config = dict(
    router_score='softmax',
    routed_scale=1.0,
    balance_loss=0.00169,
    groups_per_token=3,
    init_std_router=0.00939,
    lr_router=0.00171,
    max_steps=4250,
    dataset='wikipedia_en',
)
Below are experts of layer 2 (counted from 0) of a mixture-of-experts language model. Rows are named router (the router's row for the expert), gate (a neuron's input weights, with its number), up (a neuron's input weights, with its number), down (a neuron's output weights, with its number) and show model dimensions 160-239. Each number is 50 + 15 x the weight over its row's rms, rounded and kept within 0 to 99.
Before each expert's rows: "mostly gets" lists some tokens that are sent to it at least half of the time; "comes after" lists some tokens at least twice as common just before its tokens as in all text. This comes from a sample of Wikipedia text that the model never trained on. Tokens count by the router's weight.

# expert 5
mostly gets: " K", " W", " Al", " S", " L", " N"
comes after: "\n", " |", ")", ".", "\n\n", " |  |"
router:59 54 59 56 64 77 81 29 68 28 52 38 50 54 47 47 44 55 49 54 61 48 52 61 52 68 74 36 15 37 36 94 44 54 64 61 25 51 40 58 40 55 58 37 49 43 82 42 59 40 68 53 46 54 36 63 73 56 27 53 52 49 36 64 71 79 12 71 55 36 64 45 54 63 55 67 69 43 81 44
gate20:40 37 50 36 51 49 55 44 29 36 44 50 55 79 63 36 42 50 59 32 55 73 43 34 43 45 53 33 68 61 50 49 51 62 81 60 61 70 27 19 51 37 46 77 44 55 81 28 67 26 62 40 57 58 43 52 49 32 54 66 55 42 53 48 17 54 49 54 49 31 35 72 64 30 42 13 27 43 44 73
up20:50 40 59 51 51 81 55 30 43 61 36 49 47 30 42 49 42 36 38 55 63 53 51 66 53 32 66 61 38 44 33 47 51 54 03 60 56 51 52 48 78 62 53 40 48 71 32 42 55 54 40 39 33 39 69 30 36 13 49 23 23 45 47 58 40 34 58 41 63 41 56 60 58 60 38 73 32 43 46 69
down20:37 26 50 38 55 65 34 47 33 25 49 73 43 77 78 28 57 41 38 52 69 60 47 57 35 58 50 84 39 40 32 62 52 65 60 47 69 47 35 55 46 30 45 66 30 49 33 69 36 44 16 62 50 52 70 38 57 39 75 41 76 58 25 66 25 39 40 56 38 31 68 71 45 60 72 40 31 64 38 53
gate21:57 61 32 89 37 39 51 57 42 30 99 41 52 53 34 52 41 29 71 61 39 41 38 77 33 23 69 64 61 55 54 70 70 63 70 61 49 67 28 53 68 56 31 50 44 51 10 37 39 25 48 38 44 38 57 47 51 43 15 46 24 42 21 48 44 57 31 90 54 43 39 69 49 74 27 53 57 50 45 48
up21:77 51 36 64 45 45 51 53 40 35 69 36 59 54 45 58 61 60 51 69 52 39 48 37 35 30 44 57 51 39 71 53 73 76 56 58 50 56 54 58 63 53 36 62 63 49 30 39 54 20 38 36 40 74 67 31 68 51 34 31 43 45 46 55 57 64 43 68 66 55 44 59 29 66 39 76 48 62 44 48
down21:37 40 55 34 41 51 45 50 38 59 46 60 71 62 50 55 61 38 56 13 70 47 59 41 14 50 42 34 51 30 57 62 53 60 42 61 53 48 45 51 56 57 65 42 41 58 58 66 20 68 53 67 26 31 52 55 30 52 55 41 73 55 33 84 07 85 35 27 76 37 66 24 44 87 22 45 63 66 59 73
gate22:64 53 35 31 60 29 60 25 59 45 66 69 58 31 53 68 54 20 26 28 30 48 57 47 63 41 25 36 59 57 65 49 55 50 46 47 32 46 81 53 13 50 46 43 42 40 46 37 48 60 59 39 33 33 55 56 62 65 50 40 28 39 43 45 44 66 39 43 60 29 48 10 63 52 47 63 69 38 50 56
up22:62 51 50 79 49 60 43 39 47 61 11 45 55 61 69 60 47 77 62 65 57 38 49 36 39 66 62 59 63 54 38 66 65 51 44 56 47 81 38 10 56 52 27 49 54 67 57 50 36 55 47 48 62 34 45 80 78 40 60 58 60 50 42 75 65 53 49 59 42 39 55 29 83 30 36 53 09 61 63 66
down22:46 49 66 57 37 60 37 41 39 12 42 42 31 50 55 51 64 49 63 46 61 47 46 67 55 67 21 56 33 35 48 36 54 57 40 68 49 76 10 43 37 54 63 66 55 36 58 70 29 61 42 77 61 61 57 38 90 52 43 63 50 57 37 53 51 57 33 51 45 50 53 36 57 08 50 78 38 41 46 41
gate23:68 46 29 19 35 59 81 40 39 65 32 83 33 65 63 41 39 37 65 32 62 39 56 53 77 59 54 38 48 59 49 74 43 15 24 48 48 68 35 34 60 76 39 59 37 45 85 21 27 53 50 24 43 30 33 49 51 38 42 42 85 58 26 27 37 54 64 44 45 56 37 35 45 58 36 74 28 59 37 49
up23:68 47 44 75 77 43 47 49 51 39 55 59 62 24 76 64 60 47 48 51 59 36 72 31 40 53 46 53 23 71 42 53 48 57 55 50 64 19 65 54 57 76 60 53 57 50 14 59 61 50 46 54 60 57 85 56 61 56 52 62 23 48 66 51 78 80 50 54 49 46 48 69 28 33 69 48 60 53 42 58
down23:43 61 28 34 30 63 40 75 62 44 36 73 39 55 18 88 49 22 51 50 42 29 69 36 65 85 71 61 56 60 72 72 43 50 30 56 69 73 68 46 46 55 53 22 35 49 45 44 54 32 56 66 59 53 34 34 50 76 65 47 40 50 53 38 55 33 66 55 60 53 56 41 38 40 31 88 40 62 57 41
gate24:42 41 49 54 51 41 59 57 55 17 60 30 57 42 59 48 41 57 50 44 78 66 49 50 65 80 69 53 46 68 46 76 57 57 51 48 43 75 38 26 26 21 53 53 38 61 33 73 37 53 42 30 33 34 36 63 41 31 32 51 58 19 40 81 63 33 52 43 70 65 48 57 39 39 54 68 46 55 19 62
up24:72 60 47 45 28 46 40 36 15 79 35 43 61 23 04 52 53 64 47 36 56 35 30 35 51 30 29 53 55 44 60 40 52 39 52 62 77 37 62 58 90 75 29 44 57 46 63 40 34 41 55 41 48 67 74 53 39 49 55 73 50 50 63 49 46 45 65 51 53 38 46 56 65 53 58 47 43 58 40 59
down24:51 70 52 73 75 37 29 53 70 66 64 41 76 54 30 42 54 41 57 42 41 43 68 04 35 61 38 69 52 31 29 45 33 36 53 50 48 53 68 51 48 65 27 80 42 44 61 60 40 56 61 60 76 51 64 38 47 33 28 48 39 46 32 54 66 74 48 34 46 32 43 51 14 36 46 57 72 75 49 55
gate25:67 70 57 37 60 55 39 80 62 48 54 59 54 43 53 37 46 52 61 39 52 37 47 65 69 46 33 60 76 28 67 45 41 63 40 72 69 39 47 69 37 36 39 47 52 72 45 54 40 78 68 23 41 57 34 09 32 29 38 48 50 64 22 37 46 64 37 61 30 21 39 59 55 65 34 64 50 54 59 37
up25:32 55 37 77 43 41 50 36 58 58 36 68 50 40 57 35 52 55 45 45 42 56 57 54 46 25 71 61 38 59 32 62 61 68 91 53 32 52 42 36 60 62 81 69 32 47 58 79 79 53 51 44 40 75 19 30 30 55 40 74 60 42 63 44 58 10 30 39 73 55 47 61 30 58 42 49 44 35 78 41
down25:37 43 62 49 50 65 17 54 77 40 37 40 27 32 61 51 61 68 46 61 65 68 39 41 42 55 57 28 41 57 65 49 60 29 65 71 39 65 46 39 43 58 39 52 48 52 42 32 31 73 51 65 66 68 73 23 46 78 65 57 48 39 55 64 35 50 29 53 17 42 63 41 38 57 54 47 47 27 53 50

# expert 0
mostly gets: " | ", ",", " ", " (", ", ", "–"
comes after: "0", "1", "\n", "3", "4", "6"
router:23 27 40 31 52 45 37 42 61 85 62 93 25 65 52 66 35 57 63 71 59 74 39 38 27 74 73 56 48 45 64 39 79 56 29 41 50 50 59 47 51 53 71 49 42 60 30 46 64 38 68 48 55 44 77 51 66 60 54 59 59 46 45 18 42 32 64 46 68 27 57 39 67 54 46 51 75 55 45 52
gate20:52 23 32 38 48 52 75 66 43 54 50 82 50 73 44 38 50 66 53 50 63 45 67 51 34 68 38 52 26 79 59 58 54 62 63 32 80 49 80 35 45 31 65 27 21 61 51 43 41 74 45 48 44 49 28 58 56 44 61 09 23 23 44 38 55 55 46 41 35 50 54 51 71 45 37 45 37 36 65 55
up20:30 32 43 58 04 51 69 38 45 56 39 45 32 55 39 53 33 67 53 47 72 49 55 50 15 43 47 67 53 72 69 53 57 44 81 41 78 20 44 20 58 37 60 27 38 83 52 44 51 51 52 53 46 71 10 52 75 52 50 29 54 42 41 39 62 56 35 46 57 32 62 33 76 21 75 80 55 60 61 73
down20:62 49 42 57 42 52 54 25 39 58 65 65 18 26 36 71 48 37 45 56 44 52 25 31 36 52 39 68 56 46 43 51 58 37 57 64 43 41 66 30 64 50 55 67 58 29 47 49 41 15 49 56 48 44 37 31 76 58 51 62 29 36 29 54 71 41 57 42 54 66 57 64 70 61 57 38 57 39 39 31
gate21:55 57 47 33 28 47 41 70 43 49 44 59 58 42 44 55 58 92 61 64 56 53 26 48 52 46 40 39 56 41 33 29 53 59 38 59 78 52 36 51 38 24 31 61 36 78 73 47 40 43 47 77 52 82 58 42 60 61 56 54 55 54 61 37 69 55 34 60 62 42 20 52 14 47 52 52 33 63 68 51
up21:19 68 55 56 42 30 51 56 74 49 30 44 55 49 26 44 53 72 53 53 47 51 09 47 51 38 42 51 39 26 49 53 64 32 81 38 59 46 56 98 49 26 55 56 43 51 73 40 67 40 58 43 55 70 26 42 41 59 59 53 90 71 53 67 52 34 47 43 53 58 57 08 60 89 56 36 57 29 67 52
down21:30 68 58 67 73 39 50 48 38 44 26 39 64 58 42 80 46 54 79 31 37 49 54 57 64 24 63 71 42 53 66 52 36 29 52 50 75 49 46 74 55 33 66 55 43 63 49 61 55 69 08 40 80 18 68 62 61 49 10 23 53 46 46 39 36 57 55 39 48 55 25 37 32 85 52 30 57 32 66 49
gate22:59 41 23 58 26 63 68 39 43 49 43 33 54 59 30 57 34 58 76 74 74 40 40 47 55 45 41 69 49 31 53 16 45 57 41 83 30 73 44 58 69 44 66 33 13 27 45 55 51 47 24 63 52 30 73 56 37 38 48 90 21 72 77 34 54 56 41 65 50 34 55 71 32 43 77 46 69 40 71 50
up22:32 77 55 58 41 59 63 55 68 39 43 63 60 63 49 36 56 59 55 32 58 52 69 44 47 38 60 20 42 76 69 43 73 31 42 26 56 60 60 56 45 50 32 82 38 40 58 56 72 48 80 58 39 49 54 65 59 43 39 35 49 21 48 48 64 33 33 51 32 61 55 45 65 61 59 22 54 47 29 34
down22:50 32 69 60 50 49 46 41 43 36 48 38 41 52 49 36 52 37 56 30 64 61 56 64 26 81 20 30 53 53 60 91 47 63 28 51 62 52 62 64 55 72 47 52 36 37 48 44 41 82 60 50 55 39 36 58 51 45 42 22 59 15 47 51 57 58 50 69 17 52 62 56 55 54 30 63 46 42 00 52
gate23:58 43 26 65 67 38 45 29 56 60 61 48 29 63 43 76 40 42 54 67 51 45 60 45 64 64 35 69 59 06 55 67 50 36 77 49 33 10 47 47 74 51 69 70 56 09 69 68 64 78 33 57 46 75 48 56 33 59 72 56 64 34 46 51 34 62 21 48 48 51 43 36 56 45 33 42 48 21 54 46
up23:59 53 40 42 36 55 46 44 57 58 30 26 51 74 73 30 64 38 59 45 66 46 72 62 39 51 70 59 54 67 35 53 47 53 40 48 69 51 65 76 37 46 51 13 72 74 13 51 40 44 20 35 61 38 59 58 45 35 21 56 50 50 53 47 35 29 57 54 62 71 32 45 61 53 46 37 63 67 44 63
down23:63 11 42 47 53 30 55 41 55 75 43 45 60 59 49 70 71 31 31 48 55 49 60 45 70 67 31 56 58 51 40 43 56 44 61 74 44 46 72 63 62 53 66 22 71 37 65 35 51 47 65 24 41 44 55 60 72 38 52 53 43 68 36 71 50 17 44 49 51 07 61 70 41 40 59 56 12 55 41 75
gate24:73 45 38 54 42 49 45 39 30 43 42 72 42 56 65 68 56 65 35 62 27 34 29 49 37 34 42 47 48 61 62 55 44 28 41 77 37 63 55 23 53 34 46 57 70 34 46 77 42 53 37 61 29 80 36 58 38 46 58 30 52 47 67 45 42 48 64 32 34 10 39 61 54 58 34 54 34 61 49 33
up24:42 43 42 59 64 68 59 54 11 57 52 54 56 64 70 39 52 47 57 18 61 68 32 64 47 35 63 30 64 40 58 22 41 34 25 41 18 65 65 21 69 22 14 48 23 63 34 58 51 36 65 43 33 45 57 59 55 34 45 62 39 63 62 43 56 46 51 58 62 32 43 30 40 55 52 41 26 33 61 19
down24:34 42 63 61 69 79 52 33 51 48 42 52 39 53 80 44 51 40 68 71 44 63 41 35 32 70 52 12 66 27 93 56 63 40 51 43 48 54 40 78 45 65 55 40 43 53 54 42 36 42 49 46 45 22 45 29 54 34 60 57 46 51 32 51 69 45 64 53 57 25 56 72 65 71 71 69 60 60 22 49
gate25:29 68 36 46 43 79 81 38 47 61 71 52 63 31 43 63 24 41 67 39 16 48 67 55 60 65 36 50 50 53 69 58 51 50 64 55 45 50 49 58 35 25 42 78 33 84 50 57 37 54 63 67 55 57 57 35 50 51 58 49 67 68 52 67 45 00 28 37 37 48 47 56 61 74 29 36 39 29 49 39
up25:45 78 52 77 75 27 27 33 77 38 53 60 51 71 61 49 41 65 41 66 35 57 50 48 69 68 47 39 67 50 71 88 56 50 53 42 58 56 40 22 26 60 61 52 62 47 50 45 69 34 75 31 44 66 38 46 49 31 48 39 64 55 62 47 56 37 38 67 62 37 58 33 76 31 67 47 40 45 47 46
down25:70 53 54 35 90 41 55 61 34 26 60 40 43 53 62 78 16 33 71 49 62 60 53 60 64 32 51 76 72 37 41 63 28 54 65 77 59 55 48 73 58 59 32 55 73 63 45 40 72 59 61 49 60 68 49 21 26 68 34 34 64 58 77 30 41 58 59 43 46 50 37 53 43 40 58 44 66 55 56 71

# expert 13
mostly gets: "1", "2", "3", "4", "8", "5"
comes after: " | ", "1", " ", "2", "–", "| "
router:32 34 41 31 45 33 56 35 30 71 41 73 88 10 31 61 57 52 51 48 58 47 27 44 60 56 57 46 55 53 00 41 52 52 63 59 48 31 60 44 38 48 49 55 63 59 20 31 60 42 62 51 45 67 44 69 46 45 39 14 72 42 46 55 48 44 37 18 34 67 56 33 41 56 67 58 27 48 44 40
gate20:42 55 24 43 55 66 41 38 46 73 28 47 44 34 56 40 71 28 56 74 52 68 26 46 47 72 50 42 69 40 32 26 61 53 83 46 39 56 53 28 50 65 66 52 47 51 36 38 64 39 50 59 47 53 33 58 51 82 47 24 26 49 28 47 50 49 50 53 47 55 60 44 57 28 71 30 66 65 69 24
up20:57 52 25 29 53 31 50 33 57 63 64 50 38 54 66 34 48 59 47 42 47 22 58 34 51 54 52 64 38 37 56 49 36 59 24 80 60 65 39 52 55 39 26 34 60 53 56 55 31 49 59 44 76 38 70 25 69 59 50 58 54 57 43 29 44 45 39 43 39 47 41 41 70 65 46 72 66 46 52 53
down20:55 42 35 70 46 36 46 67 25 43 41 65 56 34 65 54 58 48 55 65 56 73 86 63 44 38 62 29 47 58 57 62 41 47 35 44 47 39 52 25 45 27 63 51 59 55 72 41 64 47 23 47 47 45 53 57 45 60 50 72 43 72 55 47 65 46 52 59 52 71 44 49 42 36 27 61 63 58 83 46
gate21:53 52 21 62 55 74 69 36 53 23 49 43 42 38 26 64 42 62 68 37 38 40 40 35 61 49 63 45 29 26 50 51 52 79 54 59 48 46 46 39 62 46 40 33 28 88 60 72 62 30 37 60 77 41 42 61 77 48 60 41 56 51 46 65 13 49 44 55 64 65 47 39 71 58 44 51 49 55 28 50
up21:53 61 59 56 38 47 73 76 34 47 86 54 64 64 68 37 60 39 29 48 71 45 38 54 46 47 19 52 68 26 61 58 48 33 72 27 21 53 50 24 58 32 50 22 45 69 65 32 44 65 40 61 56 63 22 46 60 49 52 65 73 57 76 30 31 18 43 62 37 61 56 51 47 40 62 46 51 65 73 46
down21:56 35 37 46 26 58 57 48 54 60 60 50 19 50 66 47 71 24 24 30 31 48 27 46 59 46 54 54 55 54 64 45 56 47 68 24 79 52 30 67 33 70 20 37 53 65 56 50 65 43 46 32 46 45 53 36 49 25 46 54 47 51 49 84 43 50 33 66 61 23 18 39 51 55 66 56 73 31 56 46
gate22:61 49 50 36 63 38 47 64 72 47 48 67 52 38 84 35 42 46 41 46 49 59 75 45 61 60 40 56 60 50 25 57 69 29 32 46 22 39 58 47 45 53 40 56 75 62 48 65 38 62 35 58 61 68 49 51 63 42 50 48 58 22 49 70 44 63 50 92 47 42 58 85 31 48 46 50 11 51 40 67
up22:83 67 52 32 64 43 38 51 22 61 61 23 50 39 48 48 46 32 67 34 42 38 35 55 64 46 58 53 42 49 44 33 56 49 56 41 37 62 47 41 51 42 17 49 49 48 55 52 61 23 37 41 52 57 69 70 54 49 50 58 53 63 29 74 37 25 59 40 44 65 42 46 51 23 43 24 59 48 84 62
down22:58 49 34 62 53 57 57 50 21 69 45 68 44 56 50 82 55 68 36 59 47 04 45 65 55 44 31 54 66 54 64 26 59 46 52 71 69 56 50 60 55 42 48 37 72 47 62 51 77 56 39 55 42 35 77 62 31 36 43 69 64 37 51 70 61 25 37 29 38 50 61 73 46 70 50 30 26 16 49 40
gate23:61 73 44 35 66 55 45 41 49 97 55 49 52 54 46 14 29 58 29 53 34 45 52 47 61 68 62 60 10 46 49 59 30 35 35 46 41 44 63 23 51 31 71 66 57 50 44 63 43 50 45 47 79 73 33 47 53 24 59 52 56 37 59 47 40 53 47 44 69 41 39 48 36 65 44 64 16 35 59 49
up23:51 61 49 51 38 55 63 42 67 36 44 42 42 37 41 64 61 39 46 51 67 37 55 55 31 55 48 38 91 39 15 27 63 57 57 47 56 69 45 70 50 77 63 17 51 52 48 32 39 39 46 55 41 32 83 34 52 67 55 44 27 61 63 49 39 73 82 31 41 68 39 45 40 37 55 39 71 49 31 67
down23:52 78 43 53 71 35 51 73 54 61 42 70 71 48 49 26 29 63 30 43 43 83 34 32 67 26 49 48 30 45 63 46 59 57 14 48 46 51 65 17 28 32 68 41 45 53 63 43 40 60 71 43 59 48 24 46 42 36 57 51 48 54 40 46 41 40 44 52 30 52 47 24 54 64 31 29 31 39 44 47
gate24:37 54 54 53 66 63 40 51 57 59 34 52 56 60 27 44 56 60 49 46 37 49 23 51 61 53 53 24 54 52 61 64 39 60 58 60 68 54 43 63 48 46 57 42 55 40 43 66 47 24 30 40 51 86 61 70 50 49 53 29 24 33 61 36 35 36 60 51 60 60 45 47 58 59 56 64 44 45 54 34
up24:49 51 55 63 39 63 73 29 36 60 39 50 44 54 46 60 66 62 43 53 36 39 48 43 37 55 34 41 48 42 40 35 46 67 53 32 70 45 50 69 85 43 79 55 39 37 44 74 56 40 37 29 51 74 27 47 57 11 45 52 41 40 45 56 44 48 42 40 41 69 74 51 52 44 71 71 25 21 44 46
down24:65 38 44 68 38 31 35 42 43 29 63 36 13 59 35 49 30 52 60 30 22 16 67 62 64 59 57 63 60 30 28 54 42 87 51 42 41 54 12 39 55 44 34 43 46 54 43 29 57 60 58 71 67 41 38 44 58 53 39 30 58 55 78 71 38 67 69 22 59 70 32 50 64 31 51 29 14 39 61 67
gate25:36 44 60 78 55 54 60 50 54 59 42 44 60 33 35 58 27 38 39 54 57 32 62 50 60 85 51 52 46 72 91 39 59 45 49 23 61 46 68 71 66 60 50 48 62 38 39 59 50 82 69 58 47 47 57 48 44 44 46 32 36 29 32 51 62 09 44 40 61 58 33 61 49 58 53 46 45 69 33 81
up25:63 49 64 84 35 56 68 50 36 61 51 68 39 30 53 50 40 34 50 28 53 43 49 32 55 65 61 53 58 66 56 72 50 21 43 66 64 49 60 56 50 58 74 36 52 59 42 52 39 50 45 47 43 47 62 55 20 30 69 35 37 41 42 51 75 30 42 43 38 32 32 86 56 59 37 60 47 68 44 42
down25:62 47 38 64 56 27 59 51 51 40 57 52 13 32 41 65 52 31 52 42 48 51 42 34 53 31 53 74 59 70 25 51 45 69 65 54 69 71 51 61 67 36 44 36 92 34 54 41 44 24 28 50 31 49 53 74 63 42 56 45 47 56 33 86 86 41 55 47 62 63 55 65 47 41 56 58 51 57 76 46

# expert 11
mostly gets: " |", " |  |", ") |", " |  |  |", "|", "% |"
comes after: "\n", "\n\n", "-", "0", "3", "4"
router:48 52 35 75 31 26 54 57 63 10 40 49 46 60 41 72 74 31 46 24 15 47 29 28 43 12 38 50 60 36 80 46 49 44 25 77 61 47 38 44 33 63 43 51 49 42 29 75 33 35 37 54 33 62 40 49 76 66 64 31 27 42 54 34 35 53 38 12 57 26 52 19 59 48 29 49 38 59 34 33
gate20:36 46 56 44 37 50 61 69 40 71 58 36 45 90 38 53 25 35 60 26 70 73 72 48 76 61 39 61 52 65 68 46 29 65 42 56 50 30 41 62 47 30 72 22 51 58 60 27 38 46 28 37 53 32 34 24 71 73 32 44 68 39 35 46 78 59 52 37 76 49 62 45 29 70 50 24 68 52 47 50
up20:50 34 45 68 54 71 70 69 48 45 64 55 34 73 55 52 46 54 46 52 57 58 33 51 73 72 34 47 46 50 44 32 38 47 29 41 37 33 44 56 77 53 74 33 48 77 33 56 39 43 46 13 20 63 28 17 44 60 24 49 60 42 45 51 99 42 72 24 53 43 49 27 30 64 63 36 47 30 65 39
down20:66 48 41 60 64 31 75 29 52 48 52 57 60 57 45 57 26 27 31 18 53 21 46 52 75 28 54 55 59 32 55 56 21 44 40 73 40 90 63 61 58 75 56 51 35 24 52 35 38 55 57 42 36 38 50 19 47 49 57 46 72 39 46 78 19 59 33 29 67 39 67 47 51 42 52 54 65 38 55 87
gate21:82 34 68 55 30 49 34 40 18 64 46 39 48 48 72 34 45 49 41 39 36 51 56 53 39 47 51 74 48 30 60 43 44 61 53 27 40 45 43 57 09 58 39 27 42 59 49 37 40 21 37 39 47 45 64 44 53 52 34 52 51 44 54 63 41 54 59 37 52 35 71 44 30 35 58 57 30 78 41 47
up21:60 74 45 47 66 28 70 68 61 51 44 27 23 52 26 66 43 64 39 67 30 56 32 25 64 49 39 23 62 23 64 51 35 23 48 48 30 48 39 59 73 34 91 49 65 59 49 54 64 58 64 78 50 68 00 65 55 59 49 35 49 23 37 42 64 51 52 46 52 55 53 65 28 66 44 39 50 40 53 52
down21:52 37 53 41 34 43 45 75 74 53 61 36 43 50 43 65 41 43 51 53 42 60 35 50 73 79 77 30 66 48 58 31 63 49 39 36 42 39 35 51 47 50 63 35 58 50 35 76 40 54 60 66 69 56 55 72 70 47 42 63 44 33 51 34 68 44 42 51 77 53 57 42 42 55 53 44 50 60 50 52
gate22:45 84 45 58 47 40 26 65 71 67 53 43 83 43 62 63 64 54 51 61 48 61 43 59 57 56 67 47 61 60 50 26 61 53 58 46 57 54 70 26 37 35 69 41 61 61 53 63 57 76 56 42 52 62 53 51 38 51 48 43 37 58 55 45 66 66 56 26 17 17 61 62 38 44 34 49 46 59 65 76
up22:48 38 35 47 52 39 70 48 38 48 34 71 28 70 42 43 48 37 45 68 34 42 42 46 45 54 50 65 55 52 53 60 52 48 32 50 60 62 27 87 63 71 30 51 34 51 43 46 53 43 49 52 49 35 49 59 58 46 50 56 47 23 51 68 41 52 68 76 82 67 34 52 45 49 73 63 60 44 66 36
down22:25 23 43 66 40 42 52 54 37 91 37 42 29 58 32 59 53 58 63 47 52 33 58 36 58 49 56 68 65 51 49 46 56 59 52 50 47 24 40 37 47 57 59 54 60 43 46 72 61 52 52 48 71 49 35 36 25 68 61 63 66 54 21 43 44 23 54 43 86 62 50 53 45 41 34 43 58 37 60 61
gate23:57 55 30 56 46 85 54 66 54 58 44 51 64 35 52 45 61 36 52 67 71 85 55 65 33 75 47 28 58 67 33 54 48 40 41 41 49 56 58 40 56 52 58 53 24 33 58 32 68 45 37 55 43 78 40 54 56 34 47 42 60 73 47 41 30 51 60 50 58 56 51 49 58 48 33 36 63 33 58 22
up23:71 39 45 42 52 44 55 28 30 32 57 46 51 33 77 72 57 65 31 38 48 28 62 42 54 38 54 67 41 28 40 58 50 68 57 51 39 48 35 55 31 30 50 37 69 47 66 53 46 36 58 42 38 59 67 70 50 63 56 57 44 31 64 49 66 77 42 64 48 46 54 71 55 58 50 62 36 18 34 53
down23:40 86 07 53 40 37 71 50 58 47 64 71 38 33 30 47 56 53 32 62 63 38 47 43 55 50 71 53 30 56 57 50 51 55 71 60 54 26 47 37 55 41 32 32 68 60 68 74 38 30 66 57 39 52 56 43 49 39 61 55 22 27 62 59 66 47 48 58 40 43 68 81 70 17 77 38 54 62 60 60
gate24:55 64 66 56 54 68 43 54 59 42 70 65 30 44 47 45 28 72 70 54 46 48 56 26 45 98 31 50 44 39 46 41 52 40 37 40 49 52 42 77 76 09 43 53 43 49 57 79 46 26 62 37 00 53 66 76 40 70 73 43 76 48 32 48 37 55 54 50 35 61 40 54 74 49 31 47 23 55 50 51
up24:38 49 47 51 12 63 44 67 30 58 51 18 68 51 42 48 80 35 47 47 56 58 55 59 39 62 60 72 55 69 51 50 23 70 62 34 42 48 61 45 56 49 58 58 65 51 31 11 26 77 28 62 71 40 47 41 48 55 24 60 45 58 47 59 60 47 62 58 66 40 52 52 52 41 50 34 66 53 42 60
down24:51 66 30 50 52 63 27 52 74 50 49 55 68 57 32 46 12 67 27 60 50 67 55 40 26 42 54 73 49 56 59 54 46 53 36 57 57 64 35 36 55 61 35 39 72 57 86 41 38 26 57 52 36 68 26 36 34 30 52 28 71 54 47 55 61 45 23 52 41 43 56 59 45 45 51 55 61 29 49 70
gate25:70 52 67 33 29 64 67 44 56 35 22 49 55 43 37 49 51 53 47 77 49 65 47 48 38 26 57 48 61 47 29 60 58 50 34 71 64 61 56 45 32 57 31 59 31 56 27 47 65 77 48 47 48 49 57 36 56 44 43 47 28 38 73 61 33 55 52 37 43 48 53 48 44 50 57 45 35 48 37 63
up25:46 43 64 39 57 48 45 30 67 47 28 52 18 51 33 58 65 41 61 79 30 74 32 43 32 41 46 58 53 43 57 60 34 86 33 61 67 43 57 52 31 52 32 43 46 16 40 49 79 49 46 27 49 43 44 49 66 66 56 66 08 34 57 50 42 40 59 18 42 44 70 36 79 59 57 38 21 54 48 68
down25:66 47 53 36 86 46 62 56 59 38 47 81 60 58 54 56 37 45 52 52 30 42 89 39 19 41 46 67 26 48 60 25 44 52 68 56 47 55 76 52 29 72 74 68 51 71 58 41 64 61 50 57 71 20 45 38 56 23 30 50 42 48 65 57 64 44 28 47 49 50 40 64 58 58 79 51 69 42 40 79